Experts of a small language model: 9.34M parameters.
Below are experts of layer 4 (counted from 0) of a mixture-of-experts language model. Rows are named router (the router's row for the expert), gate (a neuron's input weights, with its number), up (a neuron's input weights, with its number) and show model dimensions 0-159. Each number is 128 + 24 x the weight over its row's rms, rounded and kept within 0 to 255. Numbers have three digits each.
Before each expert's rows: "gets" lists some tokens that make up at least twice as much of what it gets as of all text. This comes from a sample of Wikipedia text that the model never trained on. Tokens count by the router's weight.

# expert 12
gets: ".", ",", "\n\n", " and", " The", ", the"
router:113105152136138154102123116129110112103132104170124115084152046156107123112131099107139147122137151154151161111159144153105153139157114093188156114156129104089116108135096123136128045128122169108119117129143153168120134126133144117114131126132115129104145148129084100147101127117116077128125129145122096105113111117109151137098109153150131105125127152101180115099126135153162108159120133128129149143131136097139092111088183107107150130125104126125079095120103125098106156069131131
gate2:109122119154130142119127143120133127165101125125142122108179101164121111115098153078146083104108152097146112127126145152126156131171116085136208132102124115095142122096100131158127120134112152144129117132122150133133130138145111140131160114128166121131152108126123098132127166114146089169092156116150124117116112083090168140123116182149094115102127155116156137105124114150130105162125146055161108113113083128128115119104139101096144112121073126142128184109135113111096117084158099
up2:151176147123121128177139120115141101159115121151132126122138146134120125102124143133154122146155104145132174119145138124148144120091148128136128125130085128124129162082150129119106128102083121117131110110152133127148115172105120125138116110117137080140096087180104141138117115136141150118143154133121144101165138142130116115143087150154154144122086195175135125099134103070134076088122087045114097147135084106135133151141098113143076124154099099165148143108091123134149117142138139
gate3:110115165104172121123134144178139125098101116117102110132134079121171122120095136125104138114128143109123126130170122133108126118127141145118150147129103118046093094116120120137168137115128120143101128085123122120098133146126179147107132149108093147175135094143097113098135150100151120152136159133149089123138089102084155155125095163136122147114148119093144090185163136145134131142111160143099166120135146122175204160150118103133117118133115124160105116120099089127134114125127165
up3:095100118141124140155122102116120129124135126127124120112135074161145130138128117087131142151120158047131120103157163092132159113165118140159122116150136087080145152124156095128114114127151137131158121148141151137134184114114086130129152114126130149146127135089118086157126112120147110132084137152133107164110126120117164129098093157142182109172117153144129152102151125144169102146117129136137150107128176119164140145126181126151112093122112126129105105138121109124103181052129161
gate4:153113122114149143104122130129132115128115133122116099165115181156128109129133119130097163130119120143080176136148142127125131138126112098112120122135130151106079130124127177100125109126164115097151117152146035146102156121120137146119114124116117136135121171139133193136107145102089125199119104118104155096107129130143132124124137155103160158106112075119117086132126099110155196142135108150128145143115103125161087118141085151136141155116181145130146118101131135123126158157137078
up4:161108117142151123111122140171128095132127132129124107117150138113127123096175118130120118116146133149124137157142134104153136139122091080149148120140122110128116141133137166103085094115113127141134126127127141165092172088108173113105141101208108138122157137135143176141144120096137107155111124172084203116112112169088144144122139178145191121105141114147134155089145098132162140133126111132124138119157111128155130091116096135093115103115137177122129137083144101125132092157146100
gate5:154129139106121130138130139124124145112147117121182137127149140134145159132143122065152172170124091121115142099147136138148105165130175122125145114114089128110124126137121126131143137117103090106132121125118139142090119163126147133112076143122136123115118104147152111152119097126140131170130138145140119139101185092090163113108110144127131154096111087117140154134169136142130138097141094160127120092131131142076088113210165167115099138146135083117166114196109090152166131106141150
up5:124134117128142144133144130119133117101111127135115097146103146120113109129104136154149092073131135156146167129109129130127135121136098139097147134136142151142113118139087162121136138156126132156132124142135115110119155115097124103164166094129091109143159107087130134139091125119115152093131104096106084133173133134160098141166152146136138151188094119157100090112140090108156163133141152069116103156120126117211147144071095077148168094127111150132118145106136158141101111109143087
gate6:101131147078109126104129118126130115132145138134125108098067120125141095112107134157145130105136138074131139137132154151109139132100145181156156115128135124114125146110117061137107126105137123128145102150158164121146133141157123132118110111127141135122091143141064145118130150097127116101100126103131119081132150150156115138117140144135163092127108157142153112116119133147145109102090134137168148136118164145047098145163165110127149165130137093138117104176118208135096153133141076
up6:140137107174136125117119124129121174169127129131104129170178138143129121157136131109108093157092118125124159123088124110122126162136070102125094128136124115144154101124123162102152099142125145119116128138119050125124115095100119092117112131130093159107130162171194120145115141122131107182143113152131113179131156136140147100141077071094108140115140098118129155127159138124100144145154104169135145100114103090098136116125129107133140154101159154129133112117159082113154134149093142
gate7:093116157106108150103131124113153140085109110109149132140135107135137134161152105118116173132173117198107159116102118161122135149129109153107136131136123138128133110158125121167098141150151077165144122143128114111126098116094081082087109157114088157088106096129113068140115145153120123155099150130098150124102147106111129118157130110116111152083130104108127099125143144093124149136163137151126098172150162123132154159100117151108150122103185092117098120142130139118112078134134169
up7:058103123104143169110114123107131122097101133139150105125114110145118161123159142121146156140149126196126182118099145133144145144113115142094154113150147140104129089137104098117111136121143100171111170107128124138098098109119056098085121170126106134124128076167140101123148160114114100136117157139092125134107150099110152136158109108163130134098152063137121106128161121097131125161128129151118120094163130120121123140118142164098138128089188130105125121151115112120127107166132130
gate8:149147097143104110162131122138124143148147132150090117101101145147107096118110144134145145137119123087160159132113124156115114138102197148164144126125160120151180140139138168140135106141096105090130100148115139132157110093110141109149126142144162131105086165142088162138135059120125137137100152106092135096154141150127109100170062113137103098119135133162104137142109102141125129122125151115107147139107135162124151137095133106168114147156063088150159138161138126148126139082157121
up8:119135103158137119109121133140120150136138118134056108126103096150106102118130158108119145139171136096143157138093140130109123140074180134133148124135170150168161115133098150145143137156161138088100168160126154140115158112154124071123119157152113140116127165157121162130107125090158147156136159157125084105116099100110143180133080076135088129144153108122108148152094103134117159130129131121107154109131135160113171139075125131155119153138107136136106120162131141137098132084120143
gate9:124118153118129144095131112120122140099106121129189140110144165155098080136124117106170115134145119192151126126129128130163155105156129121128106133145123111114152138142124154126111136120137183120125143127115173159141154109099137095098121118127129109120134127104117138136148153097118109144094106162135141117125146140129094145079149116114132111110128144151106118057153162119114122128138108063128077119149126091154087159116114180120181108099081140126114175075171111091131153120128103
up9:119093130096136127099115109174118142129119119128137135125189170174116046115146117128149083129123139119144125138122133163131166102137142114132093130141136106114145135129121118145139109097107166143140115141097159136152152101128131114115118140103151121120092147103085124137118122060140095116112108134111174136100148116176126134097077144124159090085142151133129103083176119128144082140137135126103138088139128091118105158121157120156137120123100130139095157097152129100089143096146094
gate10:101131125113139098091127117174130135160087117131122112118123143133159126123144153118128158123115093113129186132105159132137159133111126116129106072135156136118124143145132092145163143120132127161129086151123121122122140132131131148164107129058107132136121115144095130107147150112125132137108124111055145093122103137115182121159164116141118074081136189135128134099122112103107090132147118120158136132144136124155110110133113096154097115130085102143166205120157095125102116173131160
up10:103138132129121106077116110153126132102097123129126095127107154120157141127149170115144171142106103119154177136133138098144162123131145131112126103138122144128131126127112128125154124145140150149106133122129182132143143080139162140153080134127097129113148114135100114120151152086123118118108134154056162071151096135106149092145163104121124101105139180130130127099095119059118083130136121121160130153150114131151154096120091149118104118127105092153163177115147093104166110162129167
gate11:111158118113132160153100123146125133175149143136165139125138131167089107131104122138131089200169159161153159138126135102143121102108098141142152153136136117107174162095170101144155093098094136105096130139127139136152108121108169129149131072143121130184159144115121141151147108130097130110098141118125110122142148146111121095096164147115142111116154160140144153099154126113129168143128131123099109151136168130084127165113135185101144120181159143124101149113158152126103098117161137
up11:155123144140121099124151118091143139088096109118112127105164127079155122113145128083135164096138083082134121145163140140160133146151179066129116086120125104101131078140089115127109140110158145145156130111131129132078138129130108138130067114157102126116100119131119155123109112130153122142122118159107121133099090112194107107107110110160081142139128129126135105145109136128148119122157151070134125082122135123139137127148115107201131119092111109161132128164131120129120146146110175
gate12:131102160123135107113137139090136161109144124139106144120191111114137141148131102162129165143116131119121102162112120159104071134096121093103148130131141188129155149119159112148107143146138121115139120145127122146140094105106115096150141154169093155090128144119127161104129151119087136148140089172110159159118106136174127086134143163095117127094135141107191155165167170166132110125160149090143119184127099091112139104108122093115114142128151123148118101120120160134148106127104106
up12:114145131133130149131119113150112129154126130134107172138132147153140073111087159118139138137127101088121156139124127142075145152133183087105125122117121124134125139125068154127162106099153136135105138107136110112148134105135135126116127088099144096178122112119119156104166087119134122149127102106124152086121096083091155154092129128155133158129115110121045101138099093115131139126133119132171162129116139150121098118180141148118094127126110210131156174120144107126127140150113148
gate13:202158104155119132162131135109143120109149135137151151115162112148063156129114108088131155185155147166136141115126135122123128137133160100136140120121083172130173157115123168123119135137131112112144127128121168127108131124125115124137145120127158052144119113158138122120105119123098146119136113133129114108130151148113088127124146141104078150192116095145111135103110127137086179114137106095104088171132141134147084112100078129098119116120110145108129168125105126155171118150154111
up13:093099140170154128098132124103120102064131135124142129128092117082091176129144135147139138093124126198110056152139092131153129144152156089138132135131133147142105112143126153134082167106124167126121166118147095133146137118129126084097125144160118130102119118121109137113118119141073124089147090179144113144140144143147071130137110156106102141143110078117147094142125124145118148127128125127115121135128171157175135142163123124125166140128152131118094086131114134122132159170129104
gate14:142133122117138116153130119131129120146110127140102170101089080127068106125139169115154141118128163194138108133116132095128175151154141069117157130136133153143174149147095177141118140082134161102114118110122103141123144110142073098097166104159162130122126148136154122132131093137127122107097114144137145141134210064106101138104119124150125134112118079089122148082142158127115122156129114118107108138125131129156114139113125114156138129139124168113120097091146145119143149099139135
up14:129145122154109125138121121147114153165134131129111100144148161108174098127136122154140125130130144117102098100161098143109128117074159183126108127126133116160094122106151113111131165168081113126123118104131056120121150173164142168104155140113079163134114131116096083144143112155138139161173148135153095137130082133109172120149106106113132178145143122147124059142110110110118106127111118154152159110124107131127120166156136161102131152133123113133154066136125138121100117118108154
gate15:151134127120125155168146151109156143152114109172160124058126118148119102148089104131130133140102143171122147098132112108135101143133137120178122141136092164115144130126173172132094114130126161074135119158128147140077102153082129135141141110138144115124127116110144128137109114132142170141137161104168087141144177102101153079111136160101119165166105138151139117079112166161133153111129115083118094127127115104089132098144126098132100138137149099109127080136127124145142121087123158
up15:115120104097126107108124120143138119165140139131107158164124179107169159119122114110059140118111104113149149142157112176093123104094125195160093108117126114120112125106136115144154180136128073118131111122116132124109134161139160196146122140068123105146126139130132136100112136137107125118129161083147161139127114113094168088116113143183124099092089141124109154151105133100113101113131104138106128119122118130125128113157124094128116122143080116097150176180110127132120119144132142
gate16:109101161166152153128126136142113123085142110153129139113139126134126159115062147112118114116121102177156099158130115106187135137114149126118151129131146083095109081128146143140113143124128165132062190105141134104136165122103160104129146144174119130138113104155112160142142148117119096118159128189119080132164163113116131134114104128126113160135138086125125106121141127133130104121113117145076134125126179154110184131156140150082175118117146151128112132136122115148164155144126147
up16:120135113098110128117118136126134146192128130114154103135124096125111125164181122124113147147141147104129188106114118164134092131128097132132099116123105165130125161115110125110135124150134092100128106172121105138103105090127106078117150105086125148151139090113174101099097136131130169181134129086110141168111129114107130158164121096115090132127133108099129117170123120106142185162139158123174142152147133086098105133106094117154150140103155098119119149172135104118142095166115104
gate17:116109147123092120072144142104136139127153112099152111072104103078138086147138126099122079095132141159142173160154148120134115137129120123146113120122105130117116074142115109110152120138127119140126140179142118158112160119116142166129154089112115145130151091164135082156129165145117107161133125125146066143148085107075097128130145175148114085125089103151156117123143118138113127127127155141143083175129112104106138116121112123110168125133116084118083149144113130142115097164145151
up17:099128116125177141152125125155114138124121127126150110158153157148117155108123129125115152165144129101100088129109102089191152109128141174082127114127144113093115129136159117146135164116142124123093163095112140104156109130148146097120114157163123134138166127088136122099143131112102140086098080194088139113143146154145135102132089053106091139136148094076084141152126146095171126124127119126106144140132160146134133131125120157117137107100151141104165120135139118123177133130138160
gate18:159107124120137118151126142119121136166119126136142130117129187138148078135069098150127112116085108109165175110136150113148137097103111123102130088129112151117104102113111132149132121135141127119113097130110105127104130140133129114145119133116160150144121170116193151147162171117186130141084161086113137161086128147111158101125104119113152105123133134128136123107136157046111079114139105093128131064143114133094148116147160098151123120148112123116186140115117103127122109146118162
up18:152136125124127142129136128144116137125130121167146142121145166159161091152099119113124110161112110122153114117141115105116148128142131131104136089137107110110145116137142144129093065085121130138098126084111133139146103133115128121108129105159149115123141177125153132127149169112126118133079104137151146114100136186116136094075145111115181074106128137119138134087140154071101078119133115107122121170133142137126148116112131094092110086158069132155183180099160084105120115154132125
gate19:133126139149128105121115130082119139133121124143143127108153107161140147100161125171174114152123151152173103109142123091109133136149142148130146099126156110107138149107134143105151099128159111184167123086116135124126128086131162149102152154137100130153175117126110167116149158119164117159113080140099117089129123152133131154151160068109101110076157141110106088127151120090147165134122116088140145102146134130161139112136115122109120142109158154132147189171153105127172139076136125
up19:124138143112116077117110123093107138106102117138145111108108108155154146107164151133173111127109149111191117135174133075123127156141109151122146102122129082080114143122134105104129115128120139147180155105129112136118154083120157146084125128106094111144177134167147113131146144104103101111119129166143107098144130131148126108125118131120190107110131121121109092103149142120156147105120114125102131118146112141173147117124129085138101126151134183120130098151127073124165161056156141
gate20:173133121161181108139144128164120134158100125131124163098149135126121064113153126088159134122139118134109128064114160138134134132117139128134131132133151107129137145149109131116141154134082131098131102081118147136135161123096129119142119129136150086169134108122177091121169126113086121113072125113188140104141113118129152114117175149108153104133146170108138188064135120155160102126103092090119104120128136125134108109094152147109107113101088115119153150115137149131171143119133112
up20:114146133131094132144131141101142115111152131115114146131125117160117125137128124192097085110115156093141101179125102101128136155163097084122123130119104162137126128133175129138106086108172125129138140182146104113128144110129125108149134104127125175100138141162090167137107122124137118131171080160086140165098144150199086147142115103152084139112128097129112083180105178114138172137130148146109159160116139128118139157134109120165136149129149132162130091122135146129112136132110143
gate21:117136133117122074152134129163137102116110133130143126170103127141164140141098098124103179136129119113117103144216130148149118134160189141136117098122083126093121147115148139113163128100127093134146135139143127101112122169107155189130124143092163134127090146157111163123152121103118112109133141104100125075118131127138110128128096172129148155134156131145128097161109115145135105116139110144110158137099111139159139163171131110160116133095129135151126190144089115142132188105148127
up21:158118143146125150108145139109110142160103122081142118067130134097112101136149119157134087113137129169080153134129108139104118112102089127125134139113162108134152136139155114144129149153108102141193107183097143121154134175124103107115156090122125101128151089091142102127089137105126127130132095107139140141140118132146129137164126119139105048113110156129117144108150149112133135157135162107135130117120100125140099141059126108138150098125090084145104145132134157114105065153164122
gate22:157119138091124117158121127181122134149138107098184140120168155124110160113143114135107148157152119211120167104117081169134129116115176088111110098121110146109118152133114122136124144150133137103051140126126104123100113131124177089142087146104099152154129095131129140143118152135123132138182125120151125136114166110134112094135101141111135141158119088141153121107158121085114157122150117108092125119101156178124144155100131103107145138117101109098161136151112141151117104161150123
up22:110098125153133139133113106169107122142117120112174135110170139137115123085157114148131138162162163162119148079129117157121150135133157109125120094153147097107101118119114103118160111118133163126047140140125099141121114120121171072113127130120155164158109102154146149120138174104174096151164113113160133129058122132117120102114114147143104129131114106144151130113152054117111128151100132093101146124145143152131158159093157111135154153099129138111125110110077129122104119129148106
gate23:143157123130125138103142130170141153131124132159185115128147126103148141145128129126137127142102125106133187088142150145114111101127126158149118107116090090101128111133137130084145146150080103081130095143103127148108129164137150157096121096077127085149125152143141080147133107136110132158098128117106132099147089108046178082109152175135144110116136141138132117106174117116145124122150116124120087133133096109129091087163116116104108138135124105105178164110127133125149120128088134
up23:154153127143132125098139132160137125109146138126163200096156130132111072134130138123156077121116149115116110111112151125109128148139120131133132102124109098141105122183144121098104101114090145089135113156112112133112162160110155109100169096098134093147132130131112103146151112158122110123096094147180160169106112107132137130085178152140121088109143140108129130094146160169159148136143122149093085144120125111148139105127127123155100125127133139106159061081147158120155155096098142
gate24:116153154135120112139136104113113155139143144137140148115158126101128095133125137130127140123173145089096138103153121117136138129150201083160168132123151101163168091113091134143169109106125134117118092163137186139128100102149131142153142087158121093127131136104091136093142084144120123136137134117093118131114123112160149118110147145149094163150148148123112138132081138195124111147128159102166113106120123129075099127075160117123169164097133120160107099126140142106136151092096130
up24:122122091115153116126135130143150141140141123157155142117111126131133149125100104128106112084128092113138111171141116138101122124135088144115137114139146134107116114136109152122125134124123115077099146117121094116094151143108148136095124122090176126143112162150151140130141098087073121098132101116185099179166071123174124097123123170102184074109096100144157130129151162093122152102132120161108125121132122117127107086152121092162110110129120115163175076159127150155109120150123106
gate25:134132143140148150122125146105123152128111101134132116134148120136138123127142104107122141136143103169145186100140169117175121140118149113105117132114136092107130105069103116137126111173143085132121122145133116118111058120096097094148149138144092140131131101144139122143129129103116097204155129125114118148134131089106146127196113080126089124097182137108121127136130109123144139144147127098163118103148111055118113106120140141143130124073167072110100159148121146137103103127101132
up25:105116102092127162110093116091101128118127129124101077151078117109122127128165117124127113142131154103140155132137164110214138120082139167142136182132161077134112123089091093129114123140125105177123147142157129134093077141129117103150146131117068139142135098135145139119135121134161104117131144119134117132158103138122129144175122102131115107167123150137134165142080101163147071145105157123173119146141099084107131132118124137159150137145107116110114133109127135113142106106115163
gate26:138129138107093124091118096151148125176130126100117128108088150113080102137144116126093113109135104136113123114101128147142111136131103117160071132131126115138112113145119141143125113110200139170150129175136070111140107144119146133177149124068130155137126161116101130126124132137143109166147111144139101132072152126127129163117105093110070139160117138095154167133102124157132134166134131127168118137116110090145137155113152132126179146098133077120092091151145174113116157121104146
up26:134108114115120133107122125146124130131131137141121121135138128052152147118157081118104136140176095113127158161170094172144142128122186117110131136134147117130162117161133106131137166095104126103125133129127174109122121105148129091134146127156113137117118068163110156132129141093142135083129171122090181127122133131148083127097144114140154107082122093153110194137095144135122119115124145108103154126094141163110146137071106136129183110085119101155132158151127107136135116155147110
gate27:102137140110139137123131155142122131127096113135124130137131158144152133125162134139140154108142107124153163113151147136139143159159132105093123117121132067095132124104054126130122128158129099147134106136126143146130112074124103118102101168123121116102163116150137125136100157121127083135101094144079115145104155079117178136129122060161100106078161141089120113123109118083138103128146128111132129104154126083146157100130148124112122100121126116070098194126132096120088105121086134
up27:094125127099112131135114120130110105096100133152110138154102122092145177135151144112132112136140171146120113164123166125172160134120109083108098169140136081125136104136087131142079131155173124114109136124166202144107144130124109150163082125139063136091097136126141113136125114116114113098105148175099119144182152125127126115104123117170141125132068117095131123128154109139155102119139151133097111148136108127148143104146124138143144093126093124113105148089142114117101129154140183
gate28:116132112140110151167118120129108127119156125105133157082131153067119080114078088172120083106125128084111105162156128158117149106175139172136139129118137099105140082164139120127139110106123166105110102118103143114114142145124132139142133145139101142104120173154138111123126125148100108137122109114118104089113117083120115137058113167105135164162082085135118126099150094150122082123145118104092132150135138115123135126155134141144132112129121147096137093124155146153104157078154164
up28:071144142099102117121114120137120116094104153112121135129089140132095112150111128147100098103098127100123090141142129111141145106197108108120131182124149096115092123137123127155145102159087125124152118154103141107151162142157120127154131124112096156072139121166131111132119110116111110103111128155192110116132142087132127172127097166117146118140150106125135105153108139185155079128115124125107151103123149139125125141106159110101128125139099185146075077121131110135115138115104185
gate29:160117138089127138115125121147123110126150130102126140091150117107121120127075135113116106169162115142107118165145130075103149164125106131163073102139136087101143136112103104166142087107203103131167110159135138127136099172124138113172112127131135136138091129113112133086099094125157157092138130125124139114123145121104141137102144118105107128159105138103104106142115139177109118156134134144146138175127117080100123121080129084117146136115078148110100167141125164139096114148170097
up29:157140135097160131130127136130139087068135133130155099121119135125129150121158095156144098075125167097190083106130121143118141137159080122115167118135144123131133171134103117116100172132113136118086139116119153142036139117099148073114104138148105102122126104144152115161148136143157109091067140132099141124131137122148138163121169135150125119153096127140105122097118146114077143114134156131108126133139139155170124128138082092167090100146128138134139123124132132149124127151119143
gate30:129131134099094115095132131120137128103129102146089104137137112131159099135165136085115147140143099115166183121128138134148118122121127103146057081136115134150147074161127107121168125125159117114121135194126127154112120112137136128101120150137139160114156137143138147130120134150120115126115159127099144091148079128101121124089124103128162103092087156136185101171136154114136147132139122146108125202129101095163104093105110142126132141121111110120104155179133106128094147076116141
up30:113129114092109123101121136128136098095133112135128077151136126114147105130157154062119149115119084125166167098147143125144134111103113071154112068132106112135142095133099089134151133151150111111119144175134148149102119143157121127130122119145138149145131127137141118127143130153141106135110165136101115096165083121138140135067122133132124108116119171132184124136139175128089129118152126137104109161140097094179118120108114144143113150128113109101093147182121102122083141062110165
gate31:110142127140131147121117138137128147125139146136149147124172129126143110145130117148109108125130120085162121102106124118118133106090177123130130131130140113132127148138094097139125117086112184064099106174128152089171167124109136127112134128147165154109115165086069146135141102152097104125117126121161117119077126148099136127103073141107109154179143121081127144156091137117066114115137132126147130086108147170092095150122129182124182158105156123111108155132112124133141145104131147
up31:120138118112137138087142127145133113112147122104122120150142154090114135114121142110119136096116096132102156163144119157106106121106098102105157169111114138106112075095137132105134125137145105191146156070139122171131109130183137132137108146131117099169160095147139136092131155129112127147111101121125131116129105082183154115118186145155126113084159119182121089135154151143161155157106119100155104153134135081176121111127115099112100129156123134159158117134148138090094118116100102
gate32:168163132119135114108142145122142132094187117110132125118154154165121105141162131176082127147141134135113128094145129147112137134130110112107151116131131116133157167140069142159133109139128128096149113139098114110131158109102103090118164106142078152141126074127124118155132141114133120142119120123123145134115161094163103163148175096144163144108190119082153099115128103138143186148143107145094124145128153135122091159064119127073138132103131098126105133142109133123105115067126134
up32:161155109143127140096113115133111107095188151131120110130113158159139126143123155145106122173147141113102134117160129140090161144141100117116162171152122094129148132117097144141152091140121110111158110120127110116125119101127104108123164091108094121122091082125151127131131105103134113137124116031110123109118125117126112152146173112151185147122169128122124127136122063113132156155128098137130156151144132124123095130062100087075124145100113122143123141112116132097088092098131133
gate33:127156114115147133110130118140122123127138114141134105105143096151138118126105136122090100120106102069152169155102152126145144167114133078099085130144129122127093094102144090163111141104143115101142118195147117119116132111153137118147101133101110151137139105171167129104109119129147154148102128124132150133164078148128143089148139115108174125090145139145152114117125119144147106152126157144173160143122168131102070080122169066163098131093097148175121122123117126130138129131161168
up33:136144116131152122109128115131122130132130114154137109099135145129123090127109125117075107161096092103124185156118145153104131140118122111116108103152136127133116100118160104158129145108136119079147090171133163165122112112149135135140120111120134145118140126141147124099094121120114151146112142107097167124129077167110153080140157167132144143108132191133173114100106133134139106152129144160166157179139150118071093102089160055157100108126082099151128152141134158126112126156148119
gate34:135145140100106122116110130153107144131165129109127110125163117140113060139089121151120118161158140136106120130076175149141129104099112170146129157132106163131113111147118134141106118156119162117104128114119131115089110167126133092139166106121102177130112177114134131132153130160122134143145116112151125122133150142137111120145104129138106130130167104123188100148108130077128112147107174149128153205104156101114063144109117138130212145130140126144155101121123150125091136112116101
up34:110132132106115114105121128163108152150133118104136130122132093148132131149096100124088100158149132150107108146113151161153153112133133193144089126130129129100112135159136117140098119161123139128120125130108142127143123156128120111141148097153110178105100139118093115131136106129115124119176098145156137139148175161147077126183095126137085098121181086135155130163114124095127128128112174146115175162092161125136080182120132154112174150121153097147117087152132155125079130108103107
gate35:128152144171120133092117118127145104084130136157130121104163141163142121107111147117104144142160152109151131094107151130153161102136093099109153055131152128113136170131164118103124126104149124148151136129116152145138136173157108106134113136060159125122150144206122129157118109110168097108138147143157132099105122138119152140110168104134150104110155129144154125130139143103112112161115093137124130094129152148135133079140162140192129110113174141173089112112143142132114160090149117
up35:152152131145102105101127114098159134136148142127106140139144109152147153117141122126102098132153088099145139148134131125104115143106115126129114113134103135134109172133114085093066132136159169155139145095126146130162122088145115126127116113129132148123164135146085128162149128100161098125122145142099174144132089169126151176120155106111194123101168124178149131158178149132101141133117132105116123105131122154108165101119090095145126109162156157133136136089146171128105143146078068
gate36:114124139100123131093131098122137119150158129148143118093185089088130102136113100203117151144119108105067145136115127155155131105128100145175133098135101160132118107145115146138166135119174084139123111201126126124142162126128152133121083161148121129129134140113086129152084149162141143116135127131080144155085100118105166123150137119139101131089094099145128135146134107138140131146136087130156109192113103133147111163142135161119151124114090100119163124114144111139103147135133126
up36:113117123138155139176126157140111127102117127131109125166104170167113148153115156070145099120155151149169114084123117095081112130126146139077128183118169119141156145095159106134094126141098136120129134054119118126117117150161140101142172111140128153108111115119157091115185134107127132161124115137146117101182134167146094155113126143127150128160168104125132135097111143116148144118117160124108152081123179127112120118125131090135109141130167151138112114143109154128153120092097128
gate37:129139104082144141161126115141138132140127112150131126114142170170130092146078133134109135188159109107163200130170149101158137151115102121099113099141134138130130152073132152113141120108159128101109078139126146124142124128151108159138136063142152132129128136122141145146135168107145124141101145125169133153144135101134191109097147109122127117070167161092117150091131108079123082130121124128096123143123109138096119132151152097154065145150118104120126131147130147133138134101117138
up37:127141108115137169170126128089138131119142112164126147108128121153080139148150124122129128161143139160188158120155135105150129145105125093162124159144133151175139115089117150104131122075103138112087135135136196132134132128155131144104142059167168105092110120083139129123132154144132139088109135133158114159150169099116138086114172108107070126121133134104136161106084116121134094128110141121119089132123137135114089109122138148122122150148146138131076118157101150126141124086139102
gate38:130152132099135162115123148160130116092141119174139080132142108125124093148088145147108136102100157130149177178105163156111110138107148034153141128136123185164149104141094129115118136119106154080138126136140095112156143131147154102138147119127130090113100148148122147124095103104135149112110174084140133107126086132091134096143153135140102121090145086123127113136123130123084174112127143115134117121127127124101104114189118127125112142171097129150119122134111133124155083127095126
up38:112125140138158146134117160160131126138142119154150106131108092129125181107120125097119091108128133169118118127107129133155117092127143112129146189133180124139102130118104139144137134075123127125132174115152047106128115125128136118122142104144112154119160125158130139143123125107170122130161126170110123120152081137150091127167089116113074144109194112115149139158113119141097133129111124105134138065113150159124117169122133141136160149140156160155093162144100118121168090174118148
gate39:108135140135123114128125136128126133121140116133150139103169127163149094123134117126135125124135090113108137102126121096089135154179057109082135088127136143117119139138107102135155118133161160107137084095123088115158174137130118118122134156134156142169156188143129145141115145148116138139099103149127129159073147140152165132101119141130141077102134144099124091109167150095120150125159095164131116123126151118109127117176146108179104137086140159119173102124153159121107170067124141
up39:100128154170155128145126136095123113121149120172175133113142109176116159101146160131156125119109116167150093092125120108134159149175098097105211164135133118124128146144097146154120104078119155118105128095124144113168168133123131106106136146168139132149141134139055150133153123155070120108112106163086137108144180101112129125094136136143115104103134135092120118074121129129134135134144114144130096131128151116127160146144140138148133101088141123118101154110134153112137160098137139
gate40:093148151119153145124128124173127140105123115146091122147143103101125123145190138131102123130151147165138137129100110153120104103074173154092145180134116162155130089160119140113122119126146120118139119128149070116131099111165195136127124114133098129088148128150123102107120133155161145136114130145143126129136091142136131165134140155095098106077177102089183136176122116141120114127129146135137133102133129126119142161175079148103136121160135092170144152089113142105122093100128124
up40:142177122128107163108131152102116145133171138105118156115098165112102123140079136138156133156103140131109091181126115146106105142127134144145155119119125096149125178142154142105137085124119164120144137161122122134166144142154096138115139144097148116120129116099140113125147170097070157096096107127104125127091158149102084102104139100136130113116118138152070119132134122118108156132105124111138066112119103149139116127123143140142141118141134184086099064120185135110150091154093134
gate41:101101112112127126131119128156146137111098115101150167121117152116128120120125117114123150118091156124164129185101101092099139159117131126113139116097150141103126121152132149169096179129111130124153133173128198081164148136134137036124131152132112141113131107155166149121153093151151127112148101109165135106092071098139157155175098137122102144100144152139120169131163151139105158122149089099154101156130120144141153150132109147130119132148115115102102112121127166143146112112138117
up41:085081112135135159128098094112114130102141142201137159135107122151067169118116144128118145110096142146181144163142121103131170171170141105138143135152112133108105120105122129128119137129153148113098160140157144125138105161142098092124141186136146165108083144155160159107135145139129105118137154127116138134090109085146133170140083123132095075117138114121131123147110106111101106176115131121151146151132103124140115106116127143160141167100094143140093116150106151095103158110117137
gate42:128101142105178109126130140146137082095122125112107123145125122150163152106129161150107141081162120111113152133153125129121138139118113115138127135117131144091090113105131130117128147114136108142065140097125138126170150119078169091105101147093104143133093096141145195151114158079109120121153148151106156193152113126121152147186087139148158140140145101116140093109134106117141152141120136126090159093133140163126188149140124124157118115139161142157130113140090116155104133165155144
up42:135153109153108117124117114154125133137126143104111125153149163147118114134158123115146116119087159089155133153129157103081139131110114112151138131146133145148118138099106123138167115133079144148176120131130090148168167137143109137156145128099147124126145163130173119128120134138138138134098178103132149120099116196137123128086149098141114137088151128151210137098131134130112083148130108074172109089135077103111101121128144104104126156141103183133124121095136142111152123081115092
gate43:116106139105139094111109124112137128141105124119123126120132114138160136135173142139121143113108144117186130146135133078132183142125104078157117088131130115116129153100098123167151115171133130136133142142120125130120130139127123145167081159116163168145139144158091123137106093140135112090116156171112141107100155086129134127120115085144146113132155115049159123145106137167108069136142123136148121158113112105110141127117158128131152126133125161116078126124130146137071166046108154
up43:125144144155110146138122140132116141105158126129106109147162112134139142173135110109139102170124184111127112114102155173112117144121088117155127099125132160134141129139184118092102125137129118112154115143132092124132158113147096111084143088112119136081123146119193090135124157120132121147145142137140139141127123135135089122118105173105134130098145087147146089096169114147174197163107157147091132172121118131144074185121093132136141127120116127129082150104120174102112134132138115
gate44:136110131091141116178123133168124135153157125148091130110100170107115135093129136131109142137104142124096113145113106145129119108114120149113115140131130199130123132151115130137173146140128166113059120069120097110117141144146152130138127099174141143183133099135137187109126122096113147113085150116070143115115095104135129113153140137126103179147084150144115108106125124103102123103119131169115150157154136176122119136161090140142092117166117091128159088141133146126106110167114117
up44:130123114095144105176122117140123125118138115129107124156115200117091121106117116129093179138102147127118115132160110122189129115166126152104105124133137178112077153113157119131134166156142139112088110085126139113084119127136120094153132110127145117162121095121130168135139132120084129098096128121063096112137105138114131107168117137147116163143085118131124121156143147081094113111120110137091153171146130160156122143146110155145091121175150080109150097145127080137118144139123141